{"n_layer": 12, "d_model": 128, "n_experts": 256, "experts_per_token": 8, "d_expert": 32, "d_shared_expert": 64, "activation": "squared_relu", "moe_layers": [0, 1, 2, 3, 4, 5, 6, 7, 8, 9, 10, 11], "router_score": "softmax", "normalize_top_k": false, "routed_scale": 12.1, "balance_loss": 0.000442, "balance_bias": true, "router_noise": 0.1, "router_logit_norm": 1.5, "init_std_router": 0.0257, "lr_router": 0.000562, "n_head": 4, "n_kv_head": 4, "head_dim": 32, "vocab_size": 8192, "norm": "rmsnorm", "norm_place": "pre", "norm_eps": 1e-06, "positions": "rope", "rope_base": 10000.0, "rope_fraction": 1.0, "qk_norm": true, "attn_scale": 0.33, "tie_embeddings": true, "parallel_block": false, "extras": ["capped logits"], "init": "normal", "init_std_qkv": 0.0348, "init_std_o": 0.00711, "init_std_up": 0.0348, "init_std_down": 0.0038, "init_mimetic": 0.7, "optimizer": "muon_variant", "lr": 0.0097, "lr_mult_qkv": 0.4, "lr_mult_down": 1.5, "beta1": 0.95, "lr_head": 0.0115, "warmup_steps": 141, "schedule": "wsd", "decay_fraction": 1.0, "decay_shape": "linear", "final_lr_fraction": 0.05, "batch_tokens": 131072, "seq_len": 256, "doc_mask": false, "train_tokens": 627200000, "steps": 4786, "dataset": "wikipedia_en"}
Below are experts of layer 9 (counted from 0) of a mixture-of-experts language model. Rows are named router (the router's row for the expert) and show model dimensions 0-127. Each number is 500 + 25 x the weight over its row's rms, rounded and kept within 0 to 999. Numbers have three digits each.
Before each expert's rows: "mostly gets" lists some tokens that are sent to it at least half of the time. This comes from a sample of Wikipedia text that the model never trained on.

# expert 161
mostly gets: " roof", " room", " floor", " river", " crew", " windows"
router:484488480488491523504506472461530491492492500516506492512534511485499514514456515496531495532483489499490519465490530501492547526540484534498473495469511499480537526468522491517500516496500490481554493470472441502465499516505508493518505502487455534498518530537497547485485488453517484546543527527452447520468535515513487545532468484463531456471495511490530538543521544516490500480504

# expert 46
mostly gets: " Ben", " Alex", " Stan", " mon", " scen", " Greg"
router:467466480474533477458505497502502474513510509445488491538557488493537506514480495559474500526518499521495480530496495494535535454475489518523477485500527475527504501502466495494524496493481508507491492541462453438480510506500531541486483535446475493521503464525546478535509490513504526506494496477444492493502484450505515515525539508517526516534541499512488503483481522545462515496493

# expert 205
mostly gets: "ation,", " associ", "ed,", ", such as", "ers,", "ies,"
router:488486510518471461508495523502472481489531474512501441448510469518499516488490494533527469526529498538483527518488522511534519511511526490478505484438481496465508486508521502454457452561535469471494564503480443479488509499480519510502508506488498501488496497473507509504541513501478550483536533503491472474481485514447550519515524534505526496474509475520498500529503534468482477504490

# expert 227
mostly gets: " at the", "It", " At the", ", it", "ا", ", at the"
router:478526440489468494485490467552535546498478551526485500519509527528488483548499530480490499520513464501501447486503485501525514482495506468457543505510547494504485474562521490523493495490484500458523496497482478519502517501505450506443463507505510505496475502484502521461483466517523502491478501488480463455467494506526452500508502518462501495491481506461515460536467528513508487526542

# expert 202
mostly gets: " actress", " students", " singer", " poet", " friend", " girl"
router:469518491496504503528550508504492487535509464507493531513547500487527498480495473550490498551513465547491484485459509521538538525476474469493476488507492472471517490510529523447489486478515526468505474513483443498464529514488493464520480501470494537514500501509537467496532445475485481493504513530508440522468521476503510512530480483465520442499492506537490515535484529497525497483537

# expert 101
mostly gets: " and the", " or", "ation and", "ist and", ", and the", "es and"
router:507504508483525500538541522504555461494476498501521490467502518520519554530493517476500497518523468489516491506484479485501526504506527491495459521466506545517550475470508509458525510543528502456514504467491476480488494490538508490501517553519479531475517511495478506508479517526521497486560494514515499471450521505470489501518476508457506478442460505520517556517539504535444500524483

# expert 43
mostly gets: " miss", " coast", " perform", " learn", " lands", " fort"
router:475471505505515487543531458500531476481512525513465480462527514485560510451520481506489559504514549535482482480512472494482497522472473538471516523524493500533532514464548504472522493459481542484512463508481477509477493522476519524537512475502481510519488483515479497530515510448510497499516470507473498464487489479475538528493475505476555498495536517468521525507498547479461494509524

# expert 247
mostly gets: " success", "weight", " Time", " Medal", " Best", " of the Year"
router:514498469462482474497550511506491470508507496504565535500544507502449485539479520511464439504516502545463473516458494480516459486525489467477495560475469507536498503556506505536510493494485509521505492546483484482513496482510452522500529498494535526512490508522483489525526482489551518519509490456474533460531519523489520485508479480498465465492524473513481519473494475513518477508494

# expert 86
mostly gets: " sevent", " (N", " | — | —", " (US", " Chevrolet", " | GA"
router:484484467483517506451514463494471444518484497513529481525508483514496520443494514526466512482500538506489478494451537461430490495509467452507491484496494475502488524516512489534489490495521497491483510509518497472492505516494533511495492496494503485459510507503532499444470533505507497541498554494548542558535509524522468473499529525450489524497487481435465517485477492492522496509489

# expert 234
mostly gets: " Mu", " Bh", " Sh", " Ma", "i K", " | Sh"
router:484546492477488494509475529485491506465474500451500510509496514553456503483514483559532518509526491453488496461537529489509515496485499514511480495495512476509508528512466463556506534507530461520546488478496505472475492505525453505492486502533526468503491547516503449485532458496508515514497542503498503516473550473488504522467515508540464529450540485496496482470478525521500534475517

# expert 87
mostly gets: " worked", " consists", " to make", " made", " went", " held"
router:489487522518542465477510496499462519514537515510479517519511473467510481475528460489482506483470515496500520519474440509494487457445495476520496458516472513506503478490535523516487472469493518491443524515503534535523531471483506504470516494459533463513472475469481506534526535476492504469488469469540546474514475495493508450499518469555471496524510497475501500470506514456473485531477

# expert 186
mostly gets: " Social", " among", " School of", "th century.", "°E", " rural"
router:508501543501521479511467511463514504543555499505514527468478484480500480518527489478466483469495485537529552514496485499479482473479491492535503516545483529511519492515510558517498468452485483533449531540577517549502502481494505492486489513478484506483505499473509504515475512508499490478486485464504483487497504504524547469518529460547483507541501502524495478471522468513463451465487

# expert 238
mostly gets: "|---|---|---|---|", "|---|---|---|", "|---|---|", "q mi)", " ft)", "- Phylum"
router:515522508474513444477460509525509486489525553536502456495471460480500478493511491493465486532499497455483510513468488510549529498502462487474443533435469511502536482496497457480502497505492426516497493460528513462526502513486469453507508522476537508493477497488514517497513514530565508511519459512497499498508508487535530532496512496482522501520476474507485486496497493476513463522535

# expert 216
mostly gets: "andidate | Votes |", "Scientific classification", "- Kingdom: Animalia", " | Nominated", " |  |  |  |", "|  |"
router:530512544500490491458488543499533526494497511506507485466511517460485501463456489502493464571471484510484503516524514485508530548522480497456493487481545521507514511495525474449454467512518469502528492513513524483529471496532513500485483504485489539523531475485510496520482527489474521514503532484516513515502484458493507495530504553494454521435543473556524479475507518496525466499511

# expert 145
mostly gets: " population", " politician", " most", " president", " version", " member"
router:527497487508519494451486534514501529499493473521451514519528498485496507466492492495488482463466471537525521476507537509506534511495535482455469549492493531450507452492540496535525499480491481459496559492531506505481489467501508483456502490472484579482504502489471507523513492494542521523480508503484506456500515528534454469511518488511491514479459499548484509479525449504489494504475

# expert 60
mostly gets: " its", " economic", " due to the", " about the", " main", " cultural"
router:509509512458497478526497518460549475446506523496494504448507484488506529503490489470482516518515502487503476474468474519500512493511533503490468521477499501480529495495525522466488514517495465504539513473482440495533504516515487482508486524473474540540482520550490518493492526467496499515537526530546483491471513510471467544514452485519510465443447483456541526523520513512488505552511

# expert 152
mostly gets: " chang", " compet", " mix", " mark", " add", " contribut"
router:499484512523533478498473510518500491547527487518509454526495496449521511498526541536523518503514507507483527484470496538519469521484483517491501477563504462499464480459557464543519486488463508488533523464476462568505514527490536528483452486444510532500523504496496481509513513503445514498459486529511478485485482512524484525491494519494532506509511521448515504498499473476469496496507

# expert 57
mostly gets: " | John", " John", "- John", " Thomas", " Robert", "- Succeeded by:"
router:485490518465498510510465523487489526498440477491489499517516532543477486505456466553511477504523489472482472564477481526496510493497501474544500444482549496521456539523502459531495516507515520545500479505510512530470504502475518505504474500516466481489527502482482486496475480525495483512463506564497458531478522499531506475488523489478491519458444514509497486483509553518543504507517

# expert 69
mostly gets: " un", " ob", " re", " dis", " imp", " appro"
router:480477509498510529486503508489498464512467525495540460549522505496488563490503495487480467487503526507516524515503485461464553471501534560521489447513480487488474492455466474508471510532531512484508518485445463486472499489539510527516489510536533542502517489504531488461528473524504539475504497501490507488528510537465446540482515528504519504484457519493539511518485491483505504496463

# expert 212
mostly gets: " In the", " used to", " able to", "In the", " in order to", " helped"
router:511473544520529520499482535499525489474470525505509494448476493471482438508511481485468519488473519498447455466457476484524497454466452453494504489512482523553489508505482524476508503516522509464509514489520498494499484521478479468499471501517447501506457478484512483531512488518501498503493473464503536486451505503461515536490502530517523488527496507473459513478478532499453487533449

# expert 172
mostly gets: " Slov", " Croat", "č", "š", "ž", "ș"
router:513459449518509506460444495488517465484454501499506504473503483496466509509472524503518511477530488503472448498538522486481449482478451479493512483504493427503501517541468512541504503503491532477466519518495502501482480527517503502494487475549488509473471479479493507511503494534518483506491536544562461509476474484470519483475483520530542501458490503547542474482519491507520514509475

# expert 78
mostly gets: " ar", " pro", " Mer", " Hol", " Pol", "Ar"
router:501469449529514517545477488491505494529485507466472523518549494511513540528512474433461519507484524506546518514500514464449514483525479547497515486505516488474462499490493483471521525495500517508486494527458507466519497540494505510484492539539476561477493498488521489442504499459503522491476563518535491516523535479490491518454478511504531504510481490483512517518539485507520515462507

# expert 76
mostly gets: " $\\", " in H", "{", " \\", "\\", "^{["
router:493475558517513459447508508531484531542504530510488517481500501508467497493513510489486480434468494512515497516498472501523474442457480487492499490526506512542499500509502544498485478486470522488465503517539547497513512478469491480476504478475514483516467483469552472545524499506490528464470460463544522474510468487498512473491519504518482538547514492494471474460481490468513503503454

# expert 253
mostly gets: " daughter", " wife", " role", " degree", " son", " village"
router:461526501466499508492515499502495511468520497567488500512549484520456491455525566499540482502465488525514502466512515533487481480489484511482510516499504537503523485473526501486489496520513481504537491461533460538488461447475477488522491490500530519480476533509518460500525487529475502531487475498503477494492541538532504519497469448515485485486468497528483529477476484505438461540480

# expert 40
mostly gets: " these", " These", " industry", " technology", " this", " of these"
router:507485536507520449476506514501476513526526535519493530488519483462491470488511484508489483465456492558498491524478469538549473481489477484489491516510481527520525465503539530492490473472495502487463519502534502480501543472492488498474525473460521481548466491467546496551533521483485536476487462461521527469514459473506531496527483474520464510521530484482490491477467509476508479514456

# expert 99
mostly gets: " dr", " P", " sur", "| P", " Dr", " arch"
router:523485479485544501573518522493496491483488503466497509518494514527483508484481477446485465477516491461515508473518487525514554504473488554483511497497527504542486528484491468529557505524494532539523514530504504481550498497494464519506496536486545485562487506483509481471496473469508491489474515507480535513557527499518495508476532519467476522541491527528501479496488514510537555515502

# expert 7
mostly gets: " Pacific", " Soviet", " Atlantic", " New York", " Los Angel", " Canadian"
router:528483515461517497473506484457515523510483500473535518463538468519487481493460511511515466490483534495486540530488517491513458552491511490534477518524516479496473475489476537495501506501506416478521487527490480460501486494516520469475517447487466496533502532525515537520497542465502465468505481464509526527482480482488499459488465514494462518537524442491518524522523530514498502484498

# expert 233
mostly gets: " JP", " Apps / (Gls)", " in)", " treat", " BC", "ropical"
router:457478499499505484444537484533491506519506503544497553535510535501486547514473534538537469482435515509491493531503480467498499512497482487508494520446484482498505512510491473513498472539508469504452500525501511528522527524507501473478530525492505447551503490480508533494541473495498498484494475497489514535482486516465445506504509454513539515533465529494519485525476517515525489490551

# expert 80
mostly gets: " \"The", " | \"The", " That", " Your", " of The", "| The"
router:496517542474514509495505506511548547499492479502543532483543500530509459485513502462493482481449475474523483521546472496527514505482523486554501545468512512506540460498545502497539529515484494505528485522494520481501514518468470492498503517492467495515535530501504489526495512459495485473499541473477528541466469473468473467488501483474468448543479496466519499527489503561490508480497

# expert 130
mostly gets: " cm", " July", " November", " September", " April", " June"
router:535491495499510560491491451460497491508520506504465500531525499455471474460498489473495518506500462470532525511498499564527483558530483470507478499516502490540504494508456538493506501500478479527536481542545510535458511487530499495500497496458515486456481470503475525486472504495503471485499480429522467534456493517530508473487529507496506472508505520480492507548467487506501535493482

# expert 217
mostly gets: "Personal details", " / (", " ft ", " | –", " (−", "q mi"
router:484506526469519509511502467526475480525521515462520497503511507496464469510508488507458478490484464471530537498491519530477510494536509501515468476523494491498495499523542525528509554523530505488458504478532535488459484508498500494471539474496549512497524494505490547471485474496518488509519492490498485482474502554527478488507513473437517490505508538529533543468571469453547505536483

# expert 94
mostly gets: "==See also==", " gu", " could", "== See also ==", " must", " should"
router:513566507520536499495420496466485510484479507457545534498506507497499513474483535543482475482472525495504524511461528512475519524547507493466440465518481531520525481484502492525480478490534505500489491465472514517484492476482476467521543467529475465530499521492510494509497442527481540526454499483496512497495489482488512518484523501470503474519526520501472493475525481481472552515501

# expert 157
mostly gets: ", L", " (\"", "[", "{", ": \"", "\" ("
router:498505545499502507466495504499496464489516427520503531556470494519460507451491475446493503534510518531488477456518507496473540519508512444513536510532522502518492530486500501520493492518541489481477516502482501513462528452480509503522496463531553467476507521481468469500468490506485493466488496494530485449504493520483500527489506533535458498490467487533540481470472524488515471490479

# expert 28
mostly gets: " Army", " Navy", " Philippines", "raq", " Air Force", " army"
router:571465507483565515463513455477484531479468452473508513511503486533485536544496489527528481473488546525546492517502508485496544514499458486524531525535497489475503543521567553483539499513502492499501465535544508527504502509528482479500517468499467513492495520527505544510522493480506495475511491503491484545517492496484523484466461501474472485519510493500482499501498490497496531468507

# expert 23
mostly gets: "andidate | Votes |", "|---|---|---|---", " ·", "Scientific classification", " Apps / (Gls)", "- • Summer (DST):"
router:491501486471450532470506509484553508471490456544513461475465533468472504506461521493543489514499464465498484457505537470474524545546502487502479524480502481464493515551525461493527531522521469493536502486470507509491477533508499514498486504502477518493557513545481502511468501493534477537533524518488475506517524525523456498523480517478549500501466497499495521504532496507508505539524

# expert 252
mostly gets: "- Website:", "- Party", "Population (", "q mi)", "- Head", "- Label"
router:506490498512468505538494509512531522465503496488500473491470471483516518486497494513498493519490498514455501461475482492442516572525517477500492509498511521484545491486474485468515465527521486469540511475471541472521477511491435506500519536501517546512538551509468496493506504528498528532549488540514513493498442527449484475507474496494515497509465496514511468502552499495533487553509

# expert 29
mostly gets: "er, ", " Sch", " McK", " Ell", " Mc", " Rey"
router:507532530502532520493541463507519494473469523513528531482503546508519481510467511495489514535514531472521509492528483486478466493518493468538526465525522447493454533536490475520517492492486503527522514486524505515451540499458542503532498454528526486468511482500507537505484479454457506513493518490529501481511538513518476510467519535478480518471496532542482462520477514502528556492478

# expert 185
mostly gets: " Norway", " Paris", " Germany", " Sweden", " Berlin", "ä"
router:482453509491493505475477463498509524508493474528529511523540496505521536546495496505526529522508451505502466496462468470477488478496503505510477486519495467501537542550507513467509498459485463510524473509478464503508472551473515504506509467463479550503536478522498557519505536477511448456473502487508471503487482472552534495496535509479525469516519516495469491472508548482504493508471

# expert 194
mostly gets: " Awards", " rights", " drama", "Personal information", " awards", "Personal details"
router:517497517515496498502523532522493515488496466520531507507442546486493471523522537484483496520474468526452477547522486524468488469518501471523465498476471515497523552523520509538498539493502449511526496514472488510509496476493471507501485467507514498520491511508546482541499522471533514506485499508540511502516520480515479537497494478514469432538504446540451549460515489459496490494489

# expert 189
mostly gets: "- Occup", " Public", " Department of", " Minister of", "VID-", " Railway"
router:467505512468478472467525502497521509469523472518504478428457533487511548537463453495504491519502493472499492517487489498497490516521465458479478488507500544498518498502466473484481542536497452521554510528508472501507477469480496476524545544498469558495528479457494479492507506517552474468523542511511511510502498476468482503500499470502478481481491478467500498504463530513496461512531

# expert 180
mostly gets: " in his", " became the", " every", " was the first", " members of the", " the first"
router:488505506473503487472525506520543513506497524482508461470547495496473516511505485489517531505488460498510487487483459531499507510532518468459497521515478524494520536488539521466519515503498505465506525487504480506511442509499498491508463535507491567486501519492518532462457514528509515525527481464533481477491557553469444499517489488467479483511479552484506480451551468515505486478461

# expert 193
mostly gets: " cl", " cent", " cor", " Hel", " esc", "abit"
router:486499459458506463553469499533445490481538541526472556533507519519504491558497497520486509515541512487516504527499520462499504478498520512515492488470509512501465471475495494505485473469475480538493508499504462538550508460534531491503525508527472487499488465532505503451470493484477461503480489486482513513518498482488526552516524497484504474507575485513529516512474514516465523492526

# expert 248
mostly gets: "| Party", "°W", "–present", "°E", "026", "023"
router:519457511489481549502533469565505495478491527507459492487469503523535517503450502497505469511483509496531533518483494535515505534511503465484522474485480547519472475549518510546492487482479483484495525478531492527521483492484496477466494511468471501524486502505479480518500530493553474536495458533492474505504496476548514449524502501443525495493538478551525505494491446513528513514502

# expert 107
mostly gets: " worked", " wrote", " appeared", " working", " remained", " During"
router:460518539502553487524535535521484487461533487505485520498517480486522528461528469465516515509523498543480501512442444520495501490461484509488536544500497557530472513501528527493463461492478506487464500531503484498538513462458463525463480502501484484521476500509498496520504541478506520522509487564525528461507494477478504485475480495510490492487470520502499479483543528472491526531500

# expert 222
mostly gets: " polit", " chem", " civil", " econom", "iplom", " mathemat"
router:478490475461458506514513495482461503521548535504482538462508553513527515526508496495525503528476466491494485491491495484488537524479514515469493498453559522500536512446547506494458485519492496494486489529492471481481539501496510511486522522469539536517508492516530529481549487486485472502492534496524491546442482476489529508498509503513546511517510458545522508521501500533474486476551

# expert 175
mostly gets: " politician", " vocals", " guitar", " footballer", " producer", " singer"
router:540525522538487450501518542494518515547472437513508524455504474501497479450470500508483506553467493517528464500496515558525490521484489475491509514485504494483495535483523474490456484440552494500506501464466496505482515510475488471519487463480482486507494518529522512548495480519524481496495513489474466494484481509537490524488507484488491520515490482549444538508532502478475480506540

# expert 106
mostly gets: " An", " Gu", "An", " Sal", "Ar", "Al"
router:515525456517502482544479520529508483530509525472496529520508500548475523524480488494482482504506504448486547538530469456504509448485537523528476443513470519515495469475522518522527509518505474491490465487447499471518511482480476484491470462496457490532490499517509484485468497480521491500485543481491489523515482437465515461454507530495486510524482487475468524492530528511483511455513

# expert 117
mostly gets: " O'", " Ros", " Jer", "==B", " Alb", " Fre"
router:470478491495531475487537500482494513490472502460523567530520539515537467490521499475492549506516526499473490507527469474470533456483507497499518454547510481534513514522541504495576539490512520512507470497484526503527528540487499523541463474486485488514500506524510463498508474474495514513485512488528456474514554495512501466485527548494486496497483500542458526483509486516510525528492

# expert 109
mostly gets: " goals", " goal", " peace", " turn", " skill", " polic"
router:454504487533545464485461495500493490559552506482491502476476482517487468488504521506510497496500500532505485489505465513464460468481467515504510491506415525500471448501520537513498492473498533533445484525519512524498513494474490522497481483498511458542490505448513513512546513529481527470511491510524505494521454491502507495489510466511454500536511511480520512465498482462449473472488

# expert 166
mostly gets: " if", ", so", " in which", " There", "ation and", ", in which"
router:503539509524500497508502463488532450514562496462488476511503500493463485507529538463498497476478552559464515522499491483505556513490510504487476484460483502519531500458520560500527514529504470460515498521508480512498508498541458518504514543507491531463464488503477498498477484517515510518546483482469517512497466481514517450490469482529538452498467474502499521504508521483489484536470

# expert 139
mostly gets: "- Occup", " loc", " min", " Mot", " Oper", " Vill"
router:469462444513466495512479501508528506477534522453488473524522510524494516515467576508489503510494487519522515504480522486525476543475507523516493445471480499498447482473483482487498496495517492508550530480459484463485496449459521494507508509516519490496490505504478501483512510447451517454451524493508531481505474533487518517516529501467471532533478481514448469507479522480494494474499

# expert 210
mostly gets: " dam", " high", " disc", " electric", " water", " red"
router:484520508503477480498532500470450448521501544487469491517496541517493474488488481464488481488507539529498510518448490516524512532498495503493518484469500517514521483466478506466491512449483534512558503497480503500526511478467519511496517495487503495534503534499514564499525521478444529491530535442491510476487482504492492492564509476501505516493488483459564528519476475465498451497481

# expert 17
mostly gets: "iya", " Singh", "ji", "aya", "aki", "umar"
router:471519490494465525472528465472474525464507477477485517485514496504499495534506455526535494489508435486491500472528471497503470499514479490505490516499518495479550479525509517510544504473513449505516503481491491486504451486496514472482521503473520491495526509510477512536514488451510440461526502480471453523488526499537515470492474488534488487464559480485496508504557513466502517423495

# expert 12
mostly gets: " \\", "\\", ", O", " | O", " | I", "- O"
router:468470459508516507455488489511487472515490468518479505516476491509469493516512527505578451492494481488491524516501458453497465492457454480516501517543478511533488532545505483534511521544531502501506529543479461479507510495481481476492518507511500512478532512517532475484512481511555482545507543455482488500523509502470478499478502508523521491472464475444497512497498507488541533463493

# expert 242
mostly gets: " Slov", " Sant", " J", " Mil", " | J", " Mal"
router:523522477477528500447473502511516495486473501476580489490480508527502491511481479503492483484537470531511497512538497506519464464493479478552508510496530456489480524473457519488537548494455541493509524485502490533468460475499521481508512466522497471503467479513511475499484496532474481504497496519545494565495527519489536469515540537516465536536523495529518461518504481486507518488485

# expert 201
mostly gets: " code: ", "- Elevation: ", "- • Density: ", "″N ", "- Type:", " Historic"
router:482486476541473503511501480487528518512467461511485492465474447546520529493461490456497488510474516522524493506562501444495568533534514486492519539498525519514523536503487463491502467470550511516531537483474507476525499492476484499538523528497488568518514477497511491492499520517513506478512483497549483472515518531467508510500462524474489491497509540532480512491527486537488494479494

# expert 146
mostly gets: " Co", " Mc", " e", " Ha", " Ma", " Ba"
router:500510493500538491525500484463505546514459510492507525518540529545495469490503475496501501519501498480509490531499480546482490464472527506536495500511466524448472533491455496502535494512516507517538457457490525523521487489464496450513522479510511497507455510488496464469495487437526490503496511456535464518514520462482497478489496526526477516495454531447448480490481526472506529467484

# expert 90
mostly gets: " g", " equ", " dist", " inf", " rev", " ind"
router:505497455495505482549530508479496483496524504476501504492487493490522537509482520490504543480491507508510505489495492436491557540512519563497506476510475451516477480474452474516475462504519535467520468509453517516479492504524532525520530563541523502503495521529444486453463483519504512511503529491518520476522507516457487534494503516467485516463510462496548490524490490521517491516522

# expert 165
mostly gets: " res", " pres", " conc", " ac", " mult", " sur"
router:499501542502541494529535480511480500529478513473509572483511513508502537511516483470497517479503514468533518467458461478462478461488506507511555463503537470469463497481503517521491503473506506514497532461528486495512487536523556510479513486548495543501516463508505489432483487511483518508479472514533528473520492515489490519488467535489526514511535511508500444522495441494507496489506

# expert 116
mostly gets: "weight", " natural", " Grand", " Olympic", " Short", " European"
router:517496529541492467501539496499535533526455515462535514494500522490466493494478539480453502508488472507476518488460483532483500530487456483481472536526491501510474553521477524480517483478507508509476510491513473498512497507534492531478503527505519520531476573511509533487521517461546522502473531501486526524492477499554516510499455535533506488496516508423510470497504518533503475495536

# expert 128
mostly gets: " elect", "- Preceded by:", " −", " cert", " (F", " term"
router:562559527480492548496517525537480509536522477492529467528501563510496529485500474484480499496474496513521525512503507497444514511488509472471519483499481472488505479489483501531514559500470524505495511488512502524451472481466536496502553527498490532483509483480513504507470508532463494504552470489527516529491460531493502466492517473513449495502454482493530493467481484472515479545517

# expert 232
mostly gets: "On", " came", " per", " went on", " phot", " come"
router:474495514519545462441473518501516509501547514463512501503562496519498520507515473505485517481493536533503507474464524495510453491518504537457536525460508528524506494463450515458520470454502513501484504505493454500568440497484451480505502493489520503481493508454516499487474490496515508483486483459465532515510485498508477516482523482530490513477515496490482450489513480454483476489497

# expert 26
mostly gets: " at the ", " TV", " sequ", "TV", "On ", " Top "
router:469517493481449531530492512489495527538485515533532485475496496483493484462503510488511518500523490505448505471538518484498477543518455494477522516497507454506475485529525503515477504520519486506494511503545475493437488486548510507516439511471514482499548492534483518549526480517512525471523479461500506486513472495497478511489516529544518502523566470553471510527524493516490494486448

# expert 75
mostly gets: " phot", " ident", " prin", " scen", " continu", " con"
router:473492460463481490546513546471515491498496537492502523524520495507513495514539498507487537507500503516510493513545510465526497484507489526466495510451495479529498504472507497466518513504544489519532505504516421493486497531515490521464495525477508450504564494492497499476505463462499524499487542495459458500479537496495501576521484492520519475462538477541482528536483538492484516514511

# expert 169
mostly gets: " | R", "- R", " R", "----", "| R", ": R"
router:513527470479526528503456514533467542461475486512532472524451525495510493448498522520470533478512497496497515468515487485485551551547487474497468549460481497477509518533447466502479542494518490537547537492461501522482493481544486562499496493488515492486535475506500476505456474480488521510488476485490512529494523478488505507505493513488482488473493529520524472516529483461508515501515

# expert 81
mostly gets: " U.", " JP", ", U.", " IS", " Lt", " | Succeeded by"
router:525469514543502534479506535491487489536514474491546479507463541542498514520491538537556475473512512515524471522549519490491480516490484459491537477470497505474474507528519506502494484501505496497523514501493527528487525511460473483479515484531557499456505523506520468505469437500514455495521520472476504469526541502507473462536546533476490503504497520467472468503515477533493532523503

# expert 31
mostly gets: "ić", "ski", "ko", "ardo", " Jr.", "owski"
router:513531522514509527509504476500539525526484495506518479493516513467495495500464506516504439505469480486499455522481496546491488490514491497532534521498530516496534539523481469482511515480469452493494511504450496497520471521509466453506497460457534485531540498519494559502500482493500467523487520513510421494519512466501488478437504507496543461516513539501484483497469511466492541459502

# expert 162
mostly gets: " Chevrolet", "- Education", " Motorsport", " | at", " Racing", "; Label"
router:484521463472453549495499466463547494473472473532509470483498537501500511506441527491529503543513508471496494478489524498474522532520486476514468496487530477480516526502502487517520524533498473494539490498489475490490501545491506517516483499506469537464524514554476543489467492474528455537532548519465454510490528508509472504507495506460528474480493496529509529537538518523507537497528

# expert 148
mostly gets: " pr", " exp", " aff", " det", " re", " maint"
router:502512447483473539535504525478538450474494499447526500502491496520522538505506476467490533504527494494472509484548504468494505479530525544524486515452492480457492480478463484512505499537444462503547500487496474468477476521492502543500503556524516523539528523527487491471484466501518491512493528513484454508514506504528464525487511522506515476501467507537531542531513504509477540505501

# expert 199
mostly gets: "In ", " In ", " From ", ", in ", "', ", " until "
router:513515521456495518476490474505470535513480464503539475470485458509420497508513511498502473484534467516516486490492496533502526523469476529541495507538475544497478496525521513499459501494540496546489495475513496513515487498494530521522447495483486470473483501515494507471509511582459488511523434476509521523524526510502505524490486509484518533470446498515474491490527478525463477500496

# expert 239
mostly gets: " allow", " announced", " reveal", " full", " Follow", " open"
router:491553489495496466487493491528537515495537548476490508520522454521491538478462502528505522528468512493470503517507498579500479528526508533487503474502463441481485471488503516498487484506465502500524452515505490514548496562493479537491493509494496525505493507493485539516487501489481468526482492495479520539534473514514518524487502524519454508501540517500538517526505546503478513501574

# expert 115
mostly gets: " during the", " In the", " after the", " over the", " against the", "ed to the"
router:492491529452504508444454530498519547507461515496537454479513530458443480484509519508506478489464495504464484511502500527498507533503476491510471478504435506493535464511520532516516498500483473497495515496511463515520477488497482486468485475513485493473469486527475521546450514491466494490532481492524519466500524536455493476496491461500516472477490509461532503502480515508453487504431

# expert 206
mostly gets: "Personal information", " | Date", " place | ", " FI", "==Rec", "VID-"
router:493508466515481542521522477513498509460482483510524459512488538471501460465496532520529524486535497528492503497490529467414505510565533487481463483466504487473480504540493481479484537487458513518529514526479509455484481518513460513534486511536516507455562550499506487462497499511508492491494472495518536503536482482494474481475492508460481502496479506522496493492494459457507487512506

# expert 167
mostly gets: " Athen", " Arth", "opter", "eph", " Jacob", "erm"
router:486505512471456485464508487500477498509532547482464501486491543524514465524496502514512485530518476460478511530497476483504484540518498476469461478507502470484471478467491519494487505513464490483513519502504456535453529491513569457482545505519475500501488484502514545510510471503472435511484505487540478526532469462547544510485518529500477485525489474525497504491543489504475522476453

# expert 136
mostly gets: " in B", " at the University of", " in N", " of N", " in R", " of B"
router:520487529513520467461484522532493513530545518493469526500507489480512487502553467521470479467474526523501497536471468514548461462448490472487501491510487514519502499514488522490491464479510535508454530527548531496514518461476505490471488473486525463510450494458532474523529508494472512472471488490510525485519488470496557486504510503525451519518507483487490455459465510471495481490470

# expert 41
mostly gets: " Ts", " Raj", " Bh", " | Pld", " Abd", " Tak"
router:517528466502500483465557511517479507492467456483503486529504497539504526457528516547538526514506463474507486458562491460517497485489493540513475496511482495500523520534517455510522528482508525539527479507476494480517488493503503473498472502521481482472516490521501453466491500507489507473499520514518519519474482501475497515473500502502478504456519502530503476490529563475487541457586

# expert 1
mostly gets: "idae", "Species of", "aceae", " Arth", "ensis", " found in"
router:515481540498492499464566476535470493522487522526498518460540532459495516542521520532484460506480491468517501500515434472526522477495491475484534476488525466500548495434531495493532478491518479515496498497536512498507518513533547477492532457477477543461494498491493539529546516486492468484531508482512478507473493499514504507494455492530500517464535514504477518484507472518500525493501